Experts of a small language model.
Training: a variant of Muon for the experts, 446M tokens, 3399 steps.
Below are experts of layer 4 (counted from 0) of a mixture-of-experts language model. Rows are named router (the router's row for the expert), down (a neuron's output weights, with its number) and show model dimensions 0-127. Each number is 500 + 50 x the weight over its row's rms, rounded and kept within 0 to 999. Numbers have three digits each.
Before each expert's rows: "comes before" lists some tokens at least twice as common just after its tokens as in all text. This comes from a sample of Wikipedia text that the model never trained on. Tokens count by the router's weight.

# expert 17
comes before: "s", "ing", "y", "gue", " of", "om"
router:525537517526502576636486483474487593518525449507563427449528533486525571414479578492441488529541589486443524441604440488515550670559472397529453462455460479513510537452506507518541524442608432483457527489503497584581511540450495519482554473549435470575488539565571452451443447454536526432496520547486523540506540474478522377530472455548530491441561485488435519484475596478570483492469
down0:471560497468488491495489532426487578594331554517421435465437507440470481496581492445538511485544425447433516479521544530567507394510529460459493458423438458453431513443493508444517598541444512538503557511541501549538464501509504521458540537543428595465565494525536507494518428494506514544505557498478422411505480541452413497594568564509419488608455472556509470513411452415560528570483
down1:501509431549491514486530511542536569580526507479471554449476519527586549447538464495501437497451552502406493698566463530465521459421499513438507440528507431482447453438450505541452468405510493427540410513512445496504563448497541478495473551517576458406393525512492511504581474523440562497516453384471454559514483579523519570496385566437473571510561497442460505448534544519522477551434
down2:548495507516506483513489447480461550533480513494535425532611553539567500441483525519508424564513457390496493466449497521498536567551585502472436515641434508544527539518483548473438527528560419447451467535480519422621467410501565442485411498567496560503491491542438488534546488465485454523489521628513617402459517476606493469593544510426527468527519457523504470495522413590445478554541
down3:467451489513543505490496616475524506413445430468508583476500473578394524492451518497512456568462454461572485476454474494495435442536640508530525512450536501484473514494456449434503440518485564472559496553564502533447494486502474417497490432456498551449597538444599368525512492519515593514562492480398525546417473464487527561406455521508418495452512600449418529523547535533546415538414
down4:522414584532438514550521467598632528528481506471538433458623460548580591441561478523453552507421559508449551482573456566526516490442460481533490482527540499547487470527455440421559507462481431450454546569506496442504419570451452441483452479591554541545513507562495488560569616502458477452509427486483451583490479521524539500527477422564558592508482481491477424521509521437414506559520
down5:503438503459568547498534579557482403532582471479489427477557422448486431473512578461452471499510368578492528422484531496497522512525490435473525525500522593483569446459437502466527515527497466471491574537417570533463513437499553452546507479438565341467484505391454547511502538517587563482496541462475389544451524531444567428469526543569432482537559495545577500465544476475490510610533
down6:492512520482518542514395459598474496471439580456405521545492510523414528602517563503437467408501436476472367483482467474506508516550508436541527475472414492483470520485527509442491445548453471502448447523481514489461449460543510384523506518520449534629485487396522470496463513497455598474461517455442523502553488541518555613477517524563525466463409525494464463388484433635589541482438
down7:548415526527500493446523507443559380487491495496501494552497494547544448431396511540529382544408483473566452448437446441589562549533380458529436528563571522493441485483553489526549625465575619548562461479510543518502534405512413463425489494490511491526503538553527526527578358488501488577498476494447469548522460496509513577529518479555492512464598477507499467476520490520482482539583
down8:522459522536518536572425437455498514479505522472613604530534483409595416516576521435474519437531500484382430540463484494470534495462453443460528534443595533579562506438514424494462555495561522514468527473607450524446460578470524510562542518506530565495578532495520469447591542479528431486409534465504478485490505532555477470599570506516450566504528531609585549506487407544470480413547
down9:504484612601510468444524487543501576553428527543464448482515613490524536462495480521490471537518499438433503483418545559588444532554473496414483540493517482475453440574436584432478449555486573446570581557566461602468547452495408501448483611533440458484460382422525495552478531537430444506509508533520403503483506471489426515496524584561475528460522468491529583530551521543485505599485
down10:560539500640449444468451499473463486509458413454455513513426510503600543409479557503430624521456500432438492538467480467551538522470556453472570465456576507529519545496482412452483520565503529523469505441508497428441561472496540436392456423565461460563503507488513517533430509428487354445502516470483470498485477496410441596389444438460517522543532477512450551475490566529448434526466
down11:563515569589484358562515516495423490414461579542459619532475524490523524476467492322486503522493497473488528537543544494560483409563470528575542470556513566427441524395486446550499514484444520490507434492585517556519446485457506532503510443474496466502483584512519467493377474410405511539427566508489549576494432489476439485488463541413544519535507507463532525513596441491459511479535
down12:512522539553551517519411566440581449439466438497468481487433495470590499462463509480567538438548484541450412531536537557623477499479540479507495486489451466511493457411511480601555486473411476448435521451594511465512529491526654429571459517442503551474484538553438480536469457477533547451601506601538429488463581507442479464431484456584482505533470479506614480494511438507506521410588
down13:495481540472486511528451471455585526590520522533498573493445486568563438507444484612466511486450442485486408431540488534517447540634493535509519478524461539477507511552465416498481502473409549506634530537387511452441512469426561505540526594491467473525434461436523483545546600495499534480502511519401579591492475493498499576502462426484497417441581492571540549462496499498407479376478
down14:513481493529452460547471578544509495463483538480416446491509554583559541551575423631529545493481503555444501498431473566491458545452543475481513574518423462471507534534439540528471387433530484498506430457560470503526522433586452568441516433549462567501513445497499421518463454557500451555545429443445572476561457481485610543492514489451468530596496484507462527385427449433439435456389
down15:376467524465483480484511468408527485497443482540518507599537567535500496537518456447503594529455478551541468590398551440482553581599527577502514522552450415479466520518484501532445495470527496510494519388471437589514504472506450524418506571585485465405525493423517540478524440491563616477440532491494484499527567626459506487421582406525523509478442506513525561492575588532427485498461

# expert 21
comes before: "s", "y", "ity", " of", "ed", "ies"
router:525551443541593522561539439488598525492553511462452482457506518470406515500453552491451542522533488499511504422562500516517458552590517493486499436554401519521600482455531533528486471468516519507380521528462461606527533474517588378518562549513562451524519596590532376492516538522550485511546492558528462474538553541527500405462428512557519523495638531481504524479480562406602477432466
down0:590483480545575423483499525515459603529441525443542504476569513531477483539507482327435506504512457462503445425535450485540500485458478469464516439577548601590457540484518457448594460493419432548508496403512413523605457517584545492473451452537508485523481557461444509550588486514497544459469496498585488571499429447514531543471541500574406486590426477474507522463552503590539517568500
down1:452519521480562452528540530479422546505403401450565540494544447479475486468505446457479461541449506536516515463633599460379469519503496514569614510548461460505433541551422489500566452460514478443505470489517525491444466536443491575467445421482505485599457538537566456489468517450395421600514501543476509419521419556518535464501511558503499370580473514446495451525455472437412454538516
down2:474499490431458610567510484514580449422485448478492386454535538456461498512589458497488402523558574479396430440428466545526505484492513569472439543522495462553486501515534593479497520407475399439518477528485502524406485500518527407525583447491582578527538449513488460588507582513457492392457498512589484482476408407479530499550453481495477527433475429513508536467507397484441548452504
down3:509552525633477536553486516397496500541523502500498581517559518534442516461535534437449510417562470452634602553488544553452517549438466562498452548511590510405423568474578494467513626570486497500469507468452484516513422592446483523433446447457596549430479439510564458511506480503427488492515461430581442488512483531459486528523455581462520441507568548519421590467516507522473535488501
down4:506552505561523533527472382492385430463481483489484535530479476519498546477514523580553484437598494522430537503611565507517525603476562424547503456452528448422456527569589419551447482599484495450549489449566422507479451505480559499485490448579501505624488431531553548490387508501526491494465500475411514444522469433471527570443516449541472510465495428568563425530527438506513505401551
down5:548464522472517478561515475444542569421451591516549428531509486575530536533510469460446515457447443505500460528503494538600522479490555498496503445505456538588499455434519500527555514577512498429475474517490488588642540502457592525573445508457381412492427472560547449566474514473603604538605551566593454580534569504487520480492463404451465404494511506531526433520504451486522509440510
down6:464554499456453451419487395439419420431504445436530549505445527523471368532532533505531539570557438507418519483504478494483549549584394490472504510552465458395508541512498509538625483538552488502627563520455491500466461529523453494429560457445460474453541343513490521392450543508545460513480540442403506512497499475486496441580514444511481508464471610475506494514545544439495489488514
down7:509574491574528490546440482532527470564537471453480563572495491429421466410472549476499521539485447463435431463523523450589580538576549612404482479503456519469445589459550536524438500434622487503467479494442458558480537447511470535441524438448571536504521499435434515477459497503504435490438555538473507480526508520484432326608605554558559489513522464502490491472574463512496449465571
down8:487542559461557507578579412569498524488459444567533579540417447505585559511477445504606543492435375582488490434516427502606509489501533458579472502533616436520506443438522489489535576546498503563573506535550532463482511509475504470569492442502486560541533559522490504516439496476561514487479412462425473589526435382549556490520575495539479409487458532539462549574510551452489517437459
down9:479481567520506437476478419462591553530498458482552431480417463519509602514478570480546444455538483565483442490521477427498473543412446517584526419426505472479495444482478531448501504527600494498495519558562486469403510524535475437558508478541509529480497454574474546476470508477491479536613465485506540417446510519570437408493472472440528672470503455530613421525601515412482540546412
down10:466536498470511492550539593586536479437546461502504486501523543562507473540457452401451460460442447583528526517523459476524444444474426432460443540521469516481552471499505574550469564430583512530553441533509616495544341477548500508587513611480437488540493534512477414491501451452578534632460485399546543504489461477493471522483529521516542509520442493378504474418415469510527521586440
down11:510425496423494480550550494459474440553575468564500397412544535513439499481454514463510524455456432488485476584505450561542460608473489372442443476545469422516599463473514560409532418488511473539537473507539550502444350481428467524469464461501446528554539460429431522440489456484551576483505518467554486498396535505562493451472567539451480455487407571417458500552442457566491506516518
down12:447472470468513544471499524627479485467462588549498566571517489422500563606486450409388514533452448503566446478470441541484456505613587528475551502493485420479434568489456535519510479521528507553442458406395521586583468540426515449435469516436390389502532553562475497586526505528505570548534528497507457505526526431481473470597482520516506527550521466467482509470455511588422475473484
down13:453380445550561502496421569490377475517510488476532431395457503526496489477600373358468573562432527527432464510506537516523526542595467580501546474558561518464470549479528442472560481453412407522545474530523478442487532561412486553500444521562544441472514522509498427489404530482432486508507497537524430541465533489439524516508495559402491537515499436508494563494565508562480462423486
down14:582439436423603511485472480491557443472558406439501485406484495485449469474456502469467529470519581430577456486508513569493500506535508548541541446570458496540541549464480551499544501517362511487511563470587554422429385518461465489510576516450500563544481505467562518542454491421521539472393436567581434501474490531565493531511522454578504551402506642546519503576539466498504473526565
down15:547461533458427526562611472458465404464508479469460534453480531454454434596498529402480522491405482523510458549456587445457488419487521464588463461460393411445530539545527522523404539508554547491579469479500532515524407447579556529574551432484509485476553477498501497533499502490542472516479537449496515488450429521576405539522576449459468527468404460481467522569452440440577389473429

# expert 10
comes before: "s", "il", "le", "st", "d", "red"
router:462514555463498641561497489497570427578623495487547535484503525426531568487483459574443531502446565468526588479520464560487483509519477494363457516515449529443479541489460477518513515505551488517458599462396499620571475491491551478511489513491470467511513455605486496454565489461443482451484485586511608527530537589554566431536478461534554580545524444489488498418601529430550558447478
down0:434557466507452481576521521538440495466514547590582460511556471558461452508513470500515577536502532667412490429640538466541514566527510524529490470548552461512424505459393482606538442467523535455494494479423603500603468503544460454529506471439463526500456498483534569575340551511534563497555513496488510460530449524461597484438498564496474511439440468474449503498511463474524468524451
down1:460511463483506433512542563518525542479497465540504580395546515496475473547469459383465533611526496531497561527377515594572441457522433492601484514533543515569511549564478424516460568574508473616497539526605510485476462529461587502490638457500464588523512505425503490529411537519498472498526531502551466490456440536423501495525440436530488491497528473540465433564551656467508502486501
down2:453560415474476467515601438494532438520490510504570434494539523451599501496429539564465536508466435446483429480498448438505548498455590560410526463519517538546598456530503542510478473507509503458513449492511577455470545456568482518553523530483418448557363546533516509553563433594489448558414514477495489433468551582447474563543539564473572440500632483499469530634469458482470535487453
down3:465453570522484500466502493542566496464362449471450436448397450511448530551489487590551459575550596526488476466449470490471521500406450575442536477546540505539512400411486481407474426458537550452536457520448469450466469428613577444475435460487504527568483505529541493548513591489538435432480390496440544486561450459494513563535497590480427499537484535473514515557522597512490500483585
down4:487522527461387459473541564477522529461463515520469491448370476408502458563521482471421443513476441452428474502534425464484555469546399575497577575499521531557547584469460527511482530547468506482477524560621574533523523453490477438449457456466567500494468474592444452494493440536442540538552540591526455482508526583446471561477499543632622492484482475491502429483538537577437577541444
down5:524514522463478537547528539434583475569523540395460364421539434457451492482487481535464435465391467490547491521488435608476551503504471525466593468537522484476500497503455542493531497570531469525523492601480485515479521478561568542535513403502542580473507451463522527529413535519419488510493505542595526555430512563508564540481457537488533432499448413388422429503491620490458614560447
down6:568536455530476452442475504524423485579488466549528468626513517507605465555523420423420327496494527506508509414514485492539491522489414404519481468513507514450496481500533488456534387443445484393510523445540557528469406491492578539525521587476539514415493501506533493446491491455486529420436448565449583571563399500492521502492551549526504441538456465443565446450480427522520438533502
down7:503526448499411539460517471520527498514498570547564530502526504356558507470386495529452503481453505493502563516532525563467429379588488493543557563487499530504543451445461483450471514565522551524397487434520481569411425502597436494614525468476531561476485435416444500568394441480441595480477496495463423369554485548476529517457515517476561510457491452548475578500485466450454503537547
down8:517552540532444506482417537567480516544525508553442449483584499429450479521526511517468485441527444532522568368500494518532500519513521520505509620548530519516512503468547476424426404524608482466552557494541433488516545524410568521523428467539501580446467616417539540376537551414380414441439550504530537497497520483436514501472519531488497427560523504567509560479467469523454586524409
down9:576510477492462573572489447528547408528583490472544455461439469498492504426506394518471544462512431426678470508469533516522515431528495448458529458515572497542510492509474428505471512449411411498503437491494511522545516500527434464554468416531522489481487470550485439446524499436491444486484517559538520543507454553466519487562566501525370477562445521542514434653500409616523566577534
down10:519510509443334464377406551542452465568500435490438509541402542515493490520569445422534602520513562528525470525454424584530438471437539486460421501471513516507543399491491501503429492477608555552459483525480431511542572539526464465489452481527428418594475495519524514454501488489488518482498599482457476426523500525495453527519425523492555622481515517530430485499379464535475537449533
down11:531525497472469491539523424465580494491539398564525441572549515482550512411548482500452449570527534509525481472600529506457527378535537405410469497570470560432499557536491541532473494600455474468518562434512585488610528450590486487441495447521466467520476590445533462457470475428525428554563480439460459498553484530514472477511411392535556505445551488494555528533593581570569561509517
down12:446586540528569468464501475449544455537418572539590506544481444519508511557504500489479496540452466535502500471443560493535439417550507545569553473463598469510496404532558504457549503507478596506480475463500532528432569471497421517556519421465477502455504460463486433497508547498505560412633621474523523573518557410443454549479511445419555588581535580551537477440460546519416553598486
down13:429489407507504400583449556610380474487419479559443559484439486579514504549477550560445513465461460524512408481514404529503515566473507488522468458536507525497504524547441554452552487540528424470576520536471535555507472498447517523413416506391456524497506450494439438407504497504543484426486567492528611553440549531532563422427556534382498474526529433449470446459544514539491490457550
down14:527540531609544464562550511511564542503578548511495481521501507533437524458422558462429541597538465437511437567463460398477479437438490507481483493498518451493422522506449566556529503504503469506492502479488522591587498497510523545400506475456628473455467488428541553483619487576546532427486532449496441434512486509447439565581493496392452438601540499390437492473615508463519466447492
down15:466586378363531440487509455387418564506563486570512440474458588468365494587506492531523459542561530463495568478475530410496527478533474476496502488477472531458525494473481403525443498495545484576517465523513469544518426569427500522523598504514471451396546484483466532490394527501527459474431527556415544459501540446545514528542421479525489480473441479560478598560485485467500388550494